python train.py --normalize_top_k=false --balance_loss=0.00237 --balance_bias=false --init_std_router=0.0146 --vocab_size=9692 --beta1=0.9 --batch_tokens=[16384, 32768, 49152] --dataset="wikipedia_en"
Below are experts of layer 2 (counted from 0) of a mixture-of-experts language model. Rows are named router (the router's row for the expert), gate (a neuron's input weights, with its number), up (a neuron's input weights, with its number) and show model dimensions 0-191. Each number is 128 + 24 x the weight over its row's rms, rounded and kept within 0 to 255. Numbers have three digits each.
Before each expert's rows: "comes after" lists some tokens at least twice as common just before its tokens as in all text. This comes from a sample of Wikipedia text that the model never trained on. Tokens count by the router's weight.

# expert 26
comes after: "\n", "\n\n", " ", " in ", "In ", " on "
router:108156126159098150136157122120130131131130131141113100157120147129149150104174120176070141168179120127134109107115162150153145165104137121105160154119134154137133106129112127114153149174101150124130133148127128109158152154111142123136115167141122106152098137114105141092139144111092120080146134129120102166151115109107158137097121110123074107079137167150107083122137105121159123105129123128106094138150111142132138162088100170116151156174107157109140101097162135130163126140138130146111140112125160132158072109109100142121097178121126147163137150108190155134168154153097179135
gate0:133149106156112176178096094096159128125127165145135139147120110124150108086141112120118098136141123110123145126108131105118134133136106109130155148151197181108146160123142156114155132134192086091086129147112093143149126091093108102086096132116089143089104140129168129142157140108148130097139120136128142148117143181139134160134106122115127130144131151126134147098128100114182130092168147120136104146089139173108138125096094118089138178178146106119116099135140101119136125115100125132118111080128139146158120111119102162123162134088104153104106153127137116125150156083143117166
up0:115121112122112135155151112109194139136121140133134108136079128098095152150108125108119129142096093118066132134170119144130070122110119145108077124100122128099099135139105099092165139120104155082140075110158094108089096110112076105123136138121115127108139150137114089098114131108167104129141148134146149108092117147164126177148171121127135185131136113139124116174097154132080095129132116126136144134172137163126143162136154105130121158129137135135145095116118142099131095136167149118109109134148116117103134183101146150162147170166158105119155157124125138138129107111117129171
gate1:106146125165097074148108103090134130124133108123101132140160082153156124099163126133141094136125143147169123159128218088164139129124148097112113109131159150137148145145128116190132139101119111180129147156136094100115128166111131123147137153128147145109149089092135133187103152112103152115144117177115128188152129144123150137152166130090137117132131186112204124115137106126147183135111118127144125106123110104107134166108093106126126122153110136137117129114126106141145123140120108113132137113130119130152141130131083122125101161111087127123131118091140088178156130137134140131
up1:135164164134130125152123147104107166148155140157139131124118094137117141140151175090148145122106125153156128106182137097132095087079171117099099122104123100196128095153128103103138120178125146109177172137118169134132134159150126120108124075112172149119105095091105139099097114111135143139131144122163064124106174140104150144150109164153123124095079096149144110113105116136128120106083160117108140082096103129143122117141167119113138109086122115143119171132137134107105129126155126146144134132110166139104139163126127131119114139144130072138125138130117120159103150137151126108
gate2:147081127122098132122094171082159161120147146087143124145093151153110137114139145127123135139134125155128134088142180102149096135137122131092100169132089110107129110093159121122141138089134132157126179119131080129149150132137128113141161146122113095118116122157125150104136117071118108114117114116126101171120149145113129097143113145114151128126131113133130144133150106162171129126095123159115129096101121146148195137101059085121133133137171151133115064123125114167146129197128130095123129120125086079136113119105125172121091141110135107134138156123096176098115118142103103123
up2:164089167133158131117156121142142105093124083131107088111133119134135125142151175101118164124147145133133098117142124143161113144133150128154102157144098150163126081127156119121149163164128121109140145147134144134140161130122128110133126149153120102183113079135142132139106113083152142143111143111127127146144128125114157091113090111131107126142102118139092115108112140093101117125076110095173146163135165123126170091131141133131108174158168119083112179115125177118110123063114159113120144127129141152126141188119119124157120148113106167096193107111123074119156117102129157119
gate3:097139159134111136172153149143115118150154135098131150123117166130109176147132121148137166147119145104093153106142187095118171144091127107150143176160117131085134130164127120118118127128132117126149150115148100158122088119088129172092137060122128157126136129124161126170118117144128135139056139053119080079131150130173151089139128121132100115136138150116096089140111151065093131079098143137134159115154113155128124140097109147101155143118164104120150140101152121127115089120135143121138131130122145125124120110117108132138118098121095094143149119111162125120105126162113145114
up3:130131127106151101174142156116150095149141096162116142100176126144083117161113160102186155103135112151085130091150159120105148132150081159128095136141156124111171122105138117127129148082105119123151140157096123145122079114126110166113184165131110147148181117093120077154141124142128114133079153099094171120124149139157133114098123139146134085147131136124151173156111131131156115133094114161155181106170108117123118131143109105134138120127144154140181151116128132110095118109131141126142128122109093103112116123119118109153102076162082139095113137128132117143129122158136151113
gate4:138127092121136080132157116151141147136118101156100151116147166098064104102112160123121140108097117128074109157158092130116123102122154150089122097112104130133177127132115158113138126080080129138141104103130141137148089160134115152139152141150120128152200107161130119133131146166123146122115166105081135160122113073148147125132166161127092120089138109171147108125103140139083137144120130188121154113114106155089137119146083162112129158130112141105170116097146135126117108156151119110132093120115112147134142120121129104104079128125138121121138147092122109112109098154122162083
up4:137092144134087115123139116136121103168129149136144130134113082113157125158139118178159120098098124125126181111098143128171114146165104072111152154138150113147129124121142125122156150138148094140183194152158125151117142093123134126122131141131092162099155104106172141076148109172145130127145148152157088068141132124123108116145109075178135158111158176145121117128095128148123125140107110153136164149164125114118128159141104111127114142144170127127082110098134165135097119119148118158087094149132127137108131098113102163158147137148117128134146104147162140124153118091101153123
gate5:107125147152148162128161149091154101136115175097138100154130163117136151149120163124127091129123160124121115134119163164149133178160141137142117158091145122090111131148187126101156127179149139133115128188139131087142145124111100162115109168167130102104128126138105169120119132183118132139131105109121121161177129138109152101111156114152141181153110094152123125177149170095145137132146129105132083135119138119164165109088119149104110120140135149123097110113145115142140120098156119121110135134086129180088130084174096144146114130144144160137156141145113171127155101129118128123
up5:105090169180132174168092092120142120167117121129103133091168136140127109116095091143139076136107132140115146102145153189127123132139149119089155090138153118089136111168111133102134112137135094156125092158170138120122135118114117135132140124142159130124118165117144143096144176167176138132139102087121078159124089121134132148124129123118115146149138101074173138111169121179116121127139112109128113111125124157149125138115168130148130093132126101134117147131111150167094093111136116170096128100094187123094138143127106090162108143131103159147136137125132123104173152115117142113
gate6:115119145109146171143132137133095137161136134121179135157118139106109114107116114134114126139113128121065125143115070146112173184133144113169128120114137114118149145115141115104144121148115124093158125131144142141133168105108124172184139144146125157100143150095128107174120093160142156126135157122118148083111111120112165097139137130140140123145142135080130118156120091166091131106124094140111156117099130122142078074197177171105155130110104106113119140134145077102124099075122145141141146155153154118126101171098086131139127109147146103106133117131115114117173131139119130084
up6:127084105139128145120148125108145116117151149128154164121106152176139129109142104102135112142155106087130121110134093131092124144108138141107148099155179093111117134162110065119094098144151114068122109116098125153121152121083104162155144133186166100107100143128099125137091079132125109147167123082144095141145108105091159124161137146118125135171159115115140119144117118120118109126104098079110086087095144122160149122118167152153124097110062148134121115152170127129124113154097151123128128164155122153139105139114127119107133120164134105118107172113114088109147152144132142149
gate7:093115128146128111131106119156178103124145121152145146148142119106105136153127145187162156103124146140159105105115153098101121100112120100093114150140148093146161145195116128138133131141120148116162156126143137129106105068122126128084119112144142156100123145124145146082102147087155136122147136116158148173101120137128078166103126152146118114058127137115112159108081122163118136125091117099106167135153129149073149184127102139090155090142139118142107134114132124161105110152132127112143163178148139125142141118111134120138147163142123081125117117113148159152181110152150155129
up7:110157151125126184134113129149110129107133147126094151126102094134169105137097068125087117150108095116158148133136108181112162118099109110138132072108117156164110131135130144130110139146184110112086105136124104094128127152122128167131090095146108122146120161115115162132107090119173102113096132136114151134150084163098148114129113098136118125133139135133118123121152127113104123138193143116134060118113156140121144070136150129129131147121100141145091106132147142138161147123088090114123130060143116149099110148073122167127172105141110106100133090139115159145120139116118128139
gate8:122144102140127106141117114115123133153142120072112141154118116082105142130098145143057122107150167125115137140149170121149126142151147120135135138157146100128113093138117146149118131163135204169110113129112108079134097083103139133120166137108134084123108147124151162165158076142133132165136139127151089126104142111198106057153130205164155151127128132109145112159083100157155143137115150147161132133153125100144137142153134106150167138134119146125126121140131140126111117122174147114144138140110104129117184141133112112147107124118110092177130115120138117157137127143111129142
up8:115143128157135148107098148113113176142153141096099084135098155142109113115117138108124126125121138126120098098120149083151103124122135129053131119170205103151113093113123109123138139133112163133119105139093156143163097123159123147107152108153122163082143146121143083098112100137157125122169145118141153141149121140105093101104097106155119145135092107169141111164152126079143148096148126067131140122131121089145180133157156148096192083118156132116155133133139135146196125107146099137125114124130145127109137140116134159154126119129125142142173163129129132106123112130123137101
gate9:136148145131104163159157110115121089115139142128119140102097131078100147139121076138159116124192102129123080115148131133159158148090096067097117102193104125113147120162112131127184176127141095125147122143087149139134099137128105171089126114154154114116182116163096145083130118152117161122147131105145099155119115120121144102131108121142139127108151155155106146146133128178105144119135137143154150099143185142122147136125098131105112133186115122151137142115147121108107115097137093164104130134111135149138092124121115117152122106096127121159118083121124128151166171124131147093
up9:117114068117147148153158140109104141121162108129130114152075125076117150116119086158117121156118090137161119123147139155113129150123144116114150148139117119075143139181134127143146124139124143124138125110061130125130147137161089132122133083135127119141126149199138159113156103122185081141127127144123114139136093108109097119141132141141118138112145111083128121110104122151116114136186177159159119133149157124196099108133103119141123106147112140155105156141152159202166124103121102148087133125174088155131098122089154112138107113114124120135126138091130110108131145131120105147
gate10:119144115118073148124119119158135144156137133146122144131113150117142119130142121151097121100136150117101093163158200120170129136118157135123144110105188111104120121178148135113133129131140134164153099162089161124125108121126161163131137092159135074153109114096133147104139137127084119133138132116172125183171155128146115118138107127153123130159149116100127114123126158108111154091122101117149095078110150170162143179099134100128112131136126146082129078102132085159113106136123117150125157126110159103136128125142079122124140154108135173122137166119120141146171117147072096092
up10:132138154106112117134151128125139131126146118116101111105111131135159141138122094126129129129143142093107098138140128103155143078121165103092104109145094123101117100169145095126166142112118119132118097142160066039127166159121120130130130110111142113118147113115160119168131081077129144143155137169151105133126108109150130116117072143164139115129125116142141085118126143101040166142128111120110125106128134166110107129163173100106108145092105151099125102099121165141158117153143118119121153155134111091107139071131122115159174110155130095129136160167136129162147143139117146127
gate11:175132107137152119149162132074145123145119086171102121130140170108122116138123134119078104142135126169127131137174122089135158099140136154117108109133125134104134146054117121116160136179099115133135088097114142131129180105119157158107153145121139153132075123122130115118110129123156138124126135103097104112186113125093119126124065110117101106131115148123118117125120124122113118125111100118152154090142109142098111148155141147105106197102169121124151130088115120132176093125144147146139109095115145124165062147129125160132109165136122106136088160147135128107165165145164122134
up11:128116156159152145168086118123105169106119169145153125092149078183123087115168125118148108092111127142126151128071135144153140123149101076100191123127170131151122112130105115150148155095137111092149115114131099161118150128143104093117130133133136124101148127130124114111143133156104135131175125134103140088125129096145141143122118140115128159092144127102148125148138118102129129108141115137142099100088098083100116118064136120126148132169178101120113135119100097172123162145128104119126151133123157136132175158158106108144180171124137128095135119144154091139106104102105177120
gate12:142075098135098109182133096168132132103174150104110109162135109138150121145171161174157136128124141109157114123123164133122075143127128147127139111134106073150165114102143156117128139138113125144117131160101110124130127143128135152137131123126123123085114135181119128143118153115152073067090098118075125117114131141154112127124143104124115148107140141172145137103118112143125111099152131148111146119127139112092144169075118125097133177126116154171126143140137126161138138127149103120125140137136092059149096126103119134161105146164137129139186125139127157133076156169091159157
up12:123105131128125136136121114126126147106174154185109151169135115159117133094136163120156139173093122123131103117148140131098117160150135127113129110091112107120140108100103127140131108092127105120090157110133086121156138154136140128146128104113136181071114148169117136156126145108111089122130137151106154095081116113115101141139107147170109159115161148158128121121099115128127134101153115151129168103133127136148101172107140122097096103092139124149123186148107118111117157160132113080124078123070094079151134157111161149139112089163159158084113156148117119114114162143155083133
gate13:123152120139090087170176101104113103161124070118137127126157124153098145131101119102138129162152062148126117115137124123087160114081128097115110153130139112177113118109139133113184167148137125145146117112172116134138118150137142092184146132160115167106152172134125109149116118126109114088126136139124144107156177123137125120152093178134104092117159120125099076137135129105090108093157141139131147120123132142139131159161149152144152117130106150096074100127157106131139127129104145135115090142118183133113125109096120115154099114132136163104103126115177076126147156127125105128
up13:155114113119115126169109131114102127119120117154161160144118132114131117105106147129127129163129116109107181163124115099120147152128156113134117174158164119170100123158182155116149133114127169095134173158050079110146075154127134134175134152119131159102177190146118126130143146156098153120104165105087144095151125119187182113108132135143139138126122119133143147167128091105081165132124128150148166169154121137117090135129152155116142137115119101153114116128122128141136108122097105131131106146150098159104120112105140094162127153111121097147134129131115096105120113104098127125
gate14:127150119121143172136120156088104142124081159129108184132144117113101118119123148117127119093162124144089112152143123108147115141162154118122158129108168135092111071105135146171090119109103129141111114144148107181115115132149088159158124143101151160126168128088129150101168132165114123134107139146137141123142085140176110162116114148101113136101138126125118109161110083122137117128131122126115126129151121136110147134136077129130148171154144158156076184098114090081129131074132155064096137117081121127155153180126131168149136126124130151092115135097143107129143132128122120108
up14:154150112162101105130106072116109174191152114120145139119082115143121153114152152138121126135158125144134143089137107138122136143132124100133138138139114162159145152100141111122160191104147177122129132120153139125117135133132116146118135107152097113109133158136149151082084185127142134100133128158115098193138145132121142097098138130118177108124125090102125136134150154119109144128108155087131122157100128098138115110129136130122116138092133126156168076140134101150155120200137158155096159122164119100104099128126161108077119148112160086157134125143107177148124153107088132140
gate15:120129108155115150112138159168162146165117110093093135143132080147128134105129112095149140143121133138136181142126160108132078138130119170109143158111076136129118118157168129161163098117071119150117127153172126152129127124111103089124151122116126107078137161148161125141085107091128107152079115158138142153087144131119161131125098149129104169134115152141093132108101120123157103130124150177107101142134119154157110121100160115117115150161112130127129097160109107119159135158136115179093118082104075169129107120132125127185132166150144128117120119125134125143093164143096161128
up15:113169136106120114150154137140164143122142128075116113107119147098155072134106155142116130120082090103142101143087099171141144161087104173172133140140146110140126116106129163137103167160091151088115164114131086097154124150136152119155130111108099172140165144119154132093139122112164118149097130080109136091084102150111114134118121076107136162127110117124161120145110166148121141132140082142116112123110137140149140122130137131063174104119126136116130114130131151129144144167171123139127061146128141118133112118162132070108116124123159171145109130126111119108151131125091140122
gate16:133148117115139170145110126107150120144142130116131161087151125118137095107133114185107175104142093107096140131149099146125143122164083073088127120155158124101135125174135133111127137125111128131149135112128116138144130130086158110147113121157132116137094174117148160062124124180148107099117163062147137159123146168113133126135125103115106126142154149144119102126084123186135095133101068140118159105176119139155144112094122116119142141141111116135119105137153123205112153153120135138118125106135115103158094135127152104135149147116149147117152128130108148114176175123111174107
up16:142115141113141148100141158092134111152099104123109169116144094103126121139091145116111156116104130121130116106126111129152155099127135112073152131080134129089198093148138187084162155097122142092146149106151142178120106123165158100149129095140139115168111160111111129145118120124131119145126147133111131118078138144138120102168129155136126151103115121150112123098077115128122160126130143095142155123129124153104104125188134135106151175131127131144126087144089106125134143108115138063149122144091138123128137196116166124123121128183112095115130114109131113132153186103111111095
gate17:128163163137140137145111118125096117148117152159125098128171188130161143142135125156153104161103149133151115057141110137085134121114132089141128155147122101111112079145133136107113128155156131119151071171131093076122123085103140111079122107145122129108110164132127124119084102128102140152135085172135098148163091141172152196098140119153154152167112163096128154131129115152127172132129108144121126120148129123126140119118134121112117141141159132113195132129128122127142121161088090146132110128120157148146150110110093118111128121145155145155178115137153139109142156145162124158
up17:127101098153142099107131157092117127097123106114127114164078073130111123128136126143066116140126125150117172180126154109118088133140174133139130124121115124129113143139090114132149156126093135137103171141121097140146121179127128159131095123097149132090122112142123157155120117110144117145127131147149110146125148161106137063125079101114136134097154069116091081136146119121131120100113139117165183147093174184114139105126085166173133168110135103122116127122110119107119127127156104147109152111159149155135090143158158151118128146121116126083107105113137125154149071116136120130
gate18:127122123141116149138163141140130094150144099181155154127118167178139119105163137117146119118129123129113142114087107156124125133174138140139156131125136146081095146081082126118153168149130135062174132168112094175108166129090104145080124114116121130162147097165100163148125129095131129113115154092137101112117130091147138137126166119113105172145135095111152165120122133089169126117122136160101115120148122133095100122084142168075124098125142114099124116120137141122133078105129135152105096145121153165143111127101153159158110166117128165112106131128145157100098153110136146147
up18:132161097101142104165138076109143109143150103213161172144144180150099108148131130128168109108143101123138136144158100163104115130173118146116108111151046177114102164129127137140099164117160161125090121134141134116125130163039105118111113171124154100129117108146108116121103122085115143159130119118159133144132078153141142115114154112133132154127149130160163143089144144115169131126112113143111132122115137126094109161117098094110087130131137121144163149119117132137112109118107147139141124120088136138147125143105142099161124150157136127133094109119122148123120116158143096124
gate19:098134110153156125068136162160136136151122096100172138150154142090164132115134112088123117202138125153140170110101129164118111139103155115120120111143133108120175126097104155120080148121132098106128179086147127115171133149144170128122143122131113110143144132102163153133130104125131161121147140112121128142113111153137128130108090115113127073102160115111172155126125121154106088156083141055113115151123121131147115113136149126148151101112091130190095108122134121105142100128145132121109108132121142155140082124107145186119072070120131146140123121133119154114144150128146144113
up19:125086113148131160110158102123135104093081120131137130108123131152128128114126104186117141126127170106107082170134099089139140110127120148108120142112120150166117148098177123133111153116142134173123160148132155186125076143136115131185107084128091078098149185148120127147165180162134132085128130199096130121138130116156160139120143117155112149094118123123142094147108114124167132134147139110129136153098114155127134125127161140132146104140115116133120159122110116143138128179136124110159128156192127117108140149136145141110116102116163163143104153123140105121173156089121124104
gate20:165130101140146139095132144153107167117073135146129088149085145081165128086176133136111122149145079138115134158070171175098102085109147157111117121121142119156120159111118156158119141143136167105128080149122167124154162155150158097095104108145129140115120149126117122137139125147100171115142170123112104146131121126147141102116123197126114139122111120113148126167182125101136141106137117122099083158149121120119142108139134109159143138132157168146085155127133121128123125131111115121094126144136126159151124170110102095117128132069132096175102121111138072130135147132133126137
up20:137086202122079143149161146110081119113159133121086130134145118150088160133132107136103142117186165103118118149160120120151134169129098159092114146094170118102121141151112079133092084090145148093109130069111120135143167106159104108142151136164157119120128097117120092095105109132155145135130133107146128109124119110119114105110147179116131128101130104101091130092092134114130114115148148128116151110103137114135098095110150090152086112153122142111124116117140119138118183102087160096151151129100112144157140116111125156093168119122113107080136129106112130125115118135106103123
gate21:159122119165101113117127183135164081151120114156132103115156139136163150097138158091135156154118142154121142146111127126171107125129140149113144141125095132127102110067128099121129137118131095068174093109090126065086132123136111138081118097136132136087146121102141128146092079130141095147132126184126096134102121162104153123121135130127132113098140110105159130175160153095145109095135159128136154124173118110127139113125163121156128144155159151160167132126117143095149149107136149122136151167119104160109127154113117139136068157096113104133081124113162122140148145089149136128
up21:133136102127112170131139089108134128137126128106130146160134066137136143135118129105130128103132166136102120105121101132142118074130131151141123107104136114115095073163097175161137119127168122130108112148137121151097124088098114169157178133124160129124095166155093149152136129097142139103195174162137095190132141124114100114151137120145145134134162157122126110117112114133104156195205108106096100117106137110143100168143132106124138142121118093145141141133130104111091143116078131120157166112102129128129136111143098070104144150134139147088135133103125134157148142129122134110
gate22:142145134160105148153121162162090104107133148125140098099123128140151130122163120144081085145141159168093108138129141116101140140134082165161125133117176131117143127093143168104148115097114129134117157109097185162128107126147135105125154079124101154168146113130145130148145176111104120116167141112111113111117145172099127110112090134139123172135101109150149154135104124106143153120149147176150161135155089144102143120131109123150135169153082148103160147120136106114117137205155136110133118118153167127114114078121131152145157102103169143121070117125153080134107127119133140134
up22:142105138094139083109120150149102148148105110135121117162134161124104108119100149126124115095114141117141120164093136129190102164088149128135156122169176105096119139144129074134126115158101091161130108142163124100120164132164142113105137122113131088102135093114098162159110121102155161148122132139194121121180108140088172119096127122124127158132106089112115113175132133099115132135129132127128146124147134101120104088098137123070147093103144122105109084134112125133142112113160145140090090128168152163106115137149137138155172096123147099169171117139123129110118119117094162151
gate23:131140136103110107137179131105118114140138087143143124134117153116149132096144136130108128119128104093126135137104127150061081120133097113147103151142168137143144152094047104109127112149121163143106127136163152183147119170094124135105115154153105155127095114157138122148099113147100103150147177153082135175145090148117135157119117131095130160109194167159129139128152148129123139121136118143124145133113134108146136134135140096137107159167080113126134150125131111122124156156144110182145129132154133131160143091151156116117087162120128083088115168137128112165107129089141104089
up23:108122171152139153157180149143106084135146097150096139095144138123106112133091153126099148096122149157158137110139118131183153116090132132128098136098118114112145155117128126089131158145118110105135178102111067182133128155096094140138165116135088126115187125128115140120106101105159132134080104114105122125155111182118140136121170120101136131102097153101140163113117140141129121131158146107127153184132120133098100118112106182124163136121108144126110161132105168115087143124139110154116097127135122162104121169134152141115101164131079160131121107121132155121159169113102148105
gate24:152117152141119140106100116156141136115172115131108104152147132101131119185156107142129108105145086148164115131105102180148162120118098124102175157150102106099131108082137133161110126150120129126110091110107143125122119117085160110140140127174131142145112143127111098111092120117132089141139160160089145180096068146086126159123162098125140131114140119114136118123122131118130122145109152186096061096103122122129109103103127150103117172101096181131110126083125108131133135122144112106091135107095110119138059169129119095144130118095131174093130121108126145115117138129139135157
up24:161099129131105099129112111114155094159136150092143097097141105135167117104138170123132071126133125099146130117114115101128088088141099154090139117167111092124131080115155204122106054118153105153137125118158100116132163107100122162103089131144130111133114093109140122145080148127125118126127133156107134159100114127140092120140143143135153119142132136175163134114128111107125091107099131114085164133090114082148140122090080094149160108125126112154115138141137102145131105154121150146110149143147148122088139131112095121106152126151059120154127119093150110138090119150143124112
gate25:082125109144105131115145135157148103134128119092109128132131119121131112123119147092121147142142066118082170107085126134115133136114139124098112161102111088143169128120141151141120126081111125091169086097153144141148132114178097067155131122194105131147128108171137108123172096124170093125123146126131140130140073136158152160160173163163134137141112176156106126112140161132189064132172105134131134113151134136130167115148110103100131128171130151128106122125131147118111152152137118143129128120152121133150109141109121167144103092131148128137111096108156143113107100167138122133
up25:123193126097159093084114145121102141110097116113150142129139058146133085131107116119136145192154114156114150142133116130135152106117140110164123105142152180091130114149131133123104101106115126137086128096124091104116126150137109116144111146145168119112128082133127123143088134109114137108099079159136145170144159132115144154082145108126126121113187120098119073148148101122113115168123132099133104113147137114124126113114086105103119118109107151149126155118136150126101196182112116123132109135099116077123092083109114096107124139132143127089111090135106132156148162117142113113
gate26:136125160100120133110090154124103118130148134114095121134135095165132137142136141136169118112096177116134139111137130193134125113159159164105136145156098110118133125112145113144129070129089125104135171150111090126149099084115111143104142139167144074113135155164096144140152142115184137123111111130128125168126149120079101101069124128142171155145105170111153147100145150122161115138134152149119131113110142092110110113116113151110090090098111155105112177126114137110096162159146140100125112087164129151140106104148118098112115153084142106185142156124147127117104142123082134129
up26:147099150136105107099165142113092136117103166112105082155131149143150144153129150135124125147098154134153124065139155136180131113113203101116095140118113132097108151141130108118122153136112086109118135136122127129128137067127140101145132109104121099086104125131130182150081103153174124117136122124142088156135130124053135164132097061123121160115140120128114112110129163130121160133082154095092107133104161109149137118151111147131111103109137122144140174136149127119138167109126153109120146151090142124106138060134109144121146120105169097149144142138113139134140130128091122160
gate27:135117131129127103052138138088142118098141134116118134125095150138135131104139163135073152108168156143124120156130119158165156065086162136134145128137165114140122109096132080088154146132113077132088116143107127137112153117087158149074125134137133128123150099117128123163167088147105135073120145126109100126165115134113152092133119126140114145141121107115109146103122123108143141152143132154180115117099144145127153176129111121120118185128118126115172114122126158085130129182091094135170132095123135137164090148165153136149119111112184124162113124133147138140149155147146140135
up27:129086144149180124126156144113150145095149100137117147092161142136100118175094166131184134125165134152124123116106117133127148113114141095127150129138144129163120155080130130134155099116078086145142155127139109133105135116105152176141112143170127135172150106094107088117141217145115099126148112119093124138165162122140096161099106153109120135081124139137130138141146140129113102155092118175118112133105127095156128120185135153143172171141157156147129148128109125153136130154131151127167133123124153109183133122147143149092084129150134137088144130118136150117109139132085123132
gate28:095111125132141131137118148111163124119069194132141068129138167056121158130112141123133151138122145153169129137162130118110177115126116148125142151139141092137109132170114121103120095120119142144117110132088118177157068119119160105116094136160148118087140117124116101167136143137129155122129151149106199107133150140157162134124142122118097111143137124131122140155152102099134102116115092114098126123111102107099117148115112114098135111101137119110124166099133146127138051110123087133140148137099160124125158162134106108148129109064097163090086120132141141113104135135134093124
up28:124125126115144148134133169117140105124084129135132112120137106104160140146150150144117125147127141108158160129133075127149167131090142112104145092118113116166126104149119073146130082104127159147150134098128130100150135119164142124160119120155077101120158161149175108084133124147170137112184155102135182123117120110088152170118198124125132137140120136102162105116160156135112137084136103138126117108118116103111125148102133129134148130145147127150117126083126139122118129087147094118122147133135093114163163139120102106172138166158123059110157139154104115141179147132088102085
gate29:158103165124118129147143176102154144173132186126121171115089138149110125113134110175109142140138124135079168157088126153162176109125168094129137116122133137133139132177073133152157135158124118112128140140159127141137140145104121170157165145110146144111087157113107182119143095063124157140110123165129115172136115105122131109140130195150126092138144155123132143089104115148126173134132116111126104112112133135119125167146103153165149148121125125123074118119111167143131149113144120100102126163149127147142131104120106107145114143085131119131137170163155133160093137134091136130
up29:097100132108133126148111123133159117090095167121106125165145134160125170141145143134108151133128167147167100117108153117119147154132119079100070118088134106152086139156120114149124149110119156132165099155149076116145128118133151144143176131102116173163115110127139137103123101134162088129137106122154133136166162123130108172164169136176148152159151148116141127140128081146151104106155154154126145143166161152177147093092099117149119161137085126134109140159144105158136161108111161120087157161094118154158136137121096134120147116159146095136101100134138115156139149096144128125
gate30:101093113179125135124129123086133132151142116143144144156123188085086105140107125118108071121106110089129163171113108112138114159134101145089125104153135112142113152114105124170108144110132179142113158106134139114158132151129144111157111112153135107115144131097121167107130113127128102114174075141075096147163110149112148094166168142119142137119133127150128108159146120117147138152112163091151162148087139147153093125129101126104139061101172099124136095102111108116098110151121087139124152128143145130083127156161148118097133157122144128127178139113122142120073112145125115146
up30:148077128205127122077135098092184092120132131134134109116100085104119111108124134103135127115124125140122162157134141126120110150156127167140122120175154105179174146144121107160125124125121147094113148106129128144134151141121135100163134121110142147113120108103134136133182154126177107121100130104122098099170137133118143100157140131124113115084153135144121126145108089120152136086102112133097096155151161114110120170166116150104183098119133113169115113110125128074132138131098088133152161151101132108084127128122164098144158152117171146113153116122127118149097118152135086086
gate31:111180169096135159096163161127157124150119080112103089136150116166121162097178137119075151113138130125112154130088094155168100143135138152157121127120095067144118132142120138114122138141085100127143134117147116113141127174115151166114183197148122117118120146154098112130146082124151113133114128115158113162108145139128161097149110133122101117108141148173125088119109150104148113127114129129114150117116112105134123165106112122121147115138159145083132096097143126099132158158190100106141140105117149148137130123130129160139093152153147139165174150106129172115114135145095151113
up31:142126097110121144136139126104143072162114131101130129103142141125095142133120138122136138128146112089126113160112125084122123111098119110093102103142078113125129152169153199181128133076115125174124173123117113120136109134137118100140180110088119091124172164142112098105099144115135121151100135123146163147095137162128135165126119122121110132144162160120113126108114161158125122106088124117142176181125154108098157158158053159125170147155112135125158113146109109115093119126147168121129126168132118125104165128110141106097114127154124154110127134120137102147163187111104121136
gate32:126110166154135145108126147178167149146106150104159155091151138119125130119124173108133132137137110129140142155133172131133179196155111141101133144143112142172161127093140184150090131138140096122120089124109185109097116156091138116152105098118130159164093109082134129103092166107074154168117138112132114124125146161125171158162092134144136134141129100096132151163117104131140105123125128143150102159133099150147122096155187153133162145127113116150141143141121123078129140164129154131145146123163137127099151161145140141100112157111124133107094122155152111130146173136149138131
up32:120144088117102091118138124104104112150094098135105156105128101142122137128144122150118088100121133131113153138126116086150113110109159113130124121107139126096144118133130061105189160098099134192113177155143113157166112093129139124110151178148113111062119098130120149148106067099120108093162149140124156114142118097133104127144152106115138150134120139120125146107131154098125183158161096096129123101113143136104105178129083137119084089104119126081158126103148171128154148143132107141162098091118109108121115085137153152150137109133134107139145148135106137105116115115131118161
gate33:104152098110134132092130139157136113143136112117108135110110138132152126118133118125132153109135098107145167117145137083157114106131118125123176098110137139156131112141127124171163154157137124128163117128143112137117167143141156139170155108125136146153156145163159091121109156127087145164194159107112121151115137088151118132166157133145122093135180147091127135169118110101082125141089106087148150108136133123113092140168136160129145083141044154131093132128118134092141105134110136135131148152170160162151115142076118064123130146146136097105115136087123114122184118127120151126
up33:137132151121136106115102124143138136106101122141115132127099116106105163116105152155131133084121174156154129122140173100191072123163123139088103155144135169159120159172144096108101135099118085140083094166153149091105149134118149099093111125153127137069126115118130149128127146129166129123151126096159162135143161175142091155165145134095132135120084158131134137146134165135143122132110122131133149157175151151117125128111099130155095126130174159102152145098144125117110138137123113097125121065124115116114148190096121153141130144121155123127131135138135171147095102125108143181
gate34:188168093115098094094120109090130148151149098147144140179127066121093166165105104095104123117128098128117140123144105108154090180093147130137153088126075135133113122154125156156131154133122136150134133145075153146123119129084128093117138135163132116120127138143158124155135137122129148132092141135155095118129110127175107142175118128111093116132138126157100169114181146097148107088137122119084142132156144124093135148110093187134097170154098121115118117133103086148137145145113135142154143132138158135132117139177136082103114131169119146135131118100137114115150118158140128146
up34:155116149131126111081138098135139122170155113156121114146120091178120189151125116085092110108116105135084142124114140084161126130075149134098130129122119175088134122134119158140137150135133091115147156137115111116146138121063125118157119085145097130138104127142123136155099127115149155124125157163170066102143105106169133156164139104124099129137158110085084102116150118114142109107133126134110124124173132126078115158150101154140112103142098125092110128119137118104115121114086139116112120159163179149128122106159139076117094111146098132142101107129145134137179118113127129170
gate35:121126151124139139123143134117080127145138156210107092113087152179114116107128119103128115117131139109104100141115118135132191158126108136100126147135153138146148121136130148109108134138160168103117159128123120165107071147152107127133076130109107106141112147119101141121188131100097093118126154145148161116082115107125138113146100134122130101132126121154121099161097150130130128134138108135137165143105122139160077134135169146142124145148122112147146120065148103118113180141115110147176116117167141134164111160131151122113121178132154183054110148153141090110143132111111124148
up35:091117140192131128137149114116114145128110164161118112106111104135118110098158128155131074138156157124135122131163165115176160122118153120179135105146147134143095161189122143148104116133127117106121170111116108140129118104134085206114118139109119139112144096146140168112157162110146083123147136139152107117112078109155104118129097107145133131110148120141168125176106151152132150157130110113109142113120131150146126094116130085132138075173109123140133107135131172152139154125150135130121152126113166142136119089106128142136161099121144139133088086106149134156133141078091129065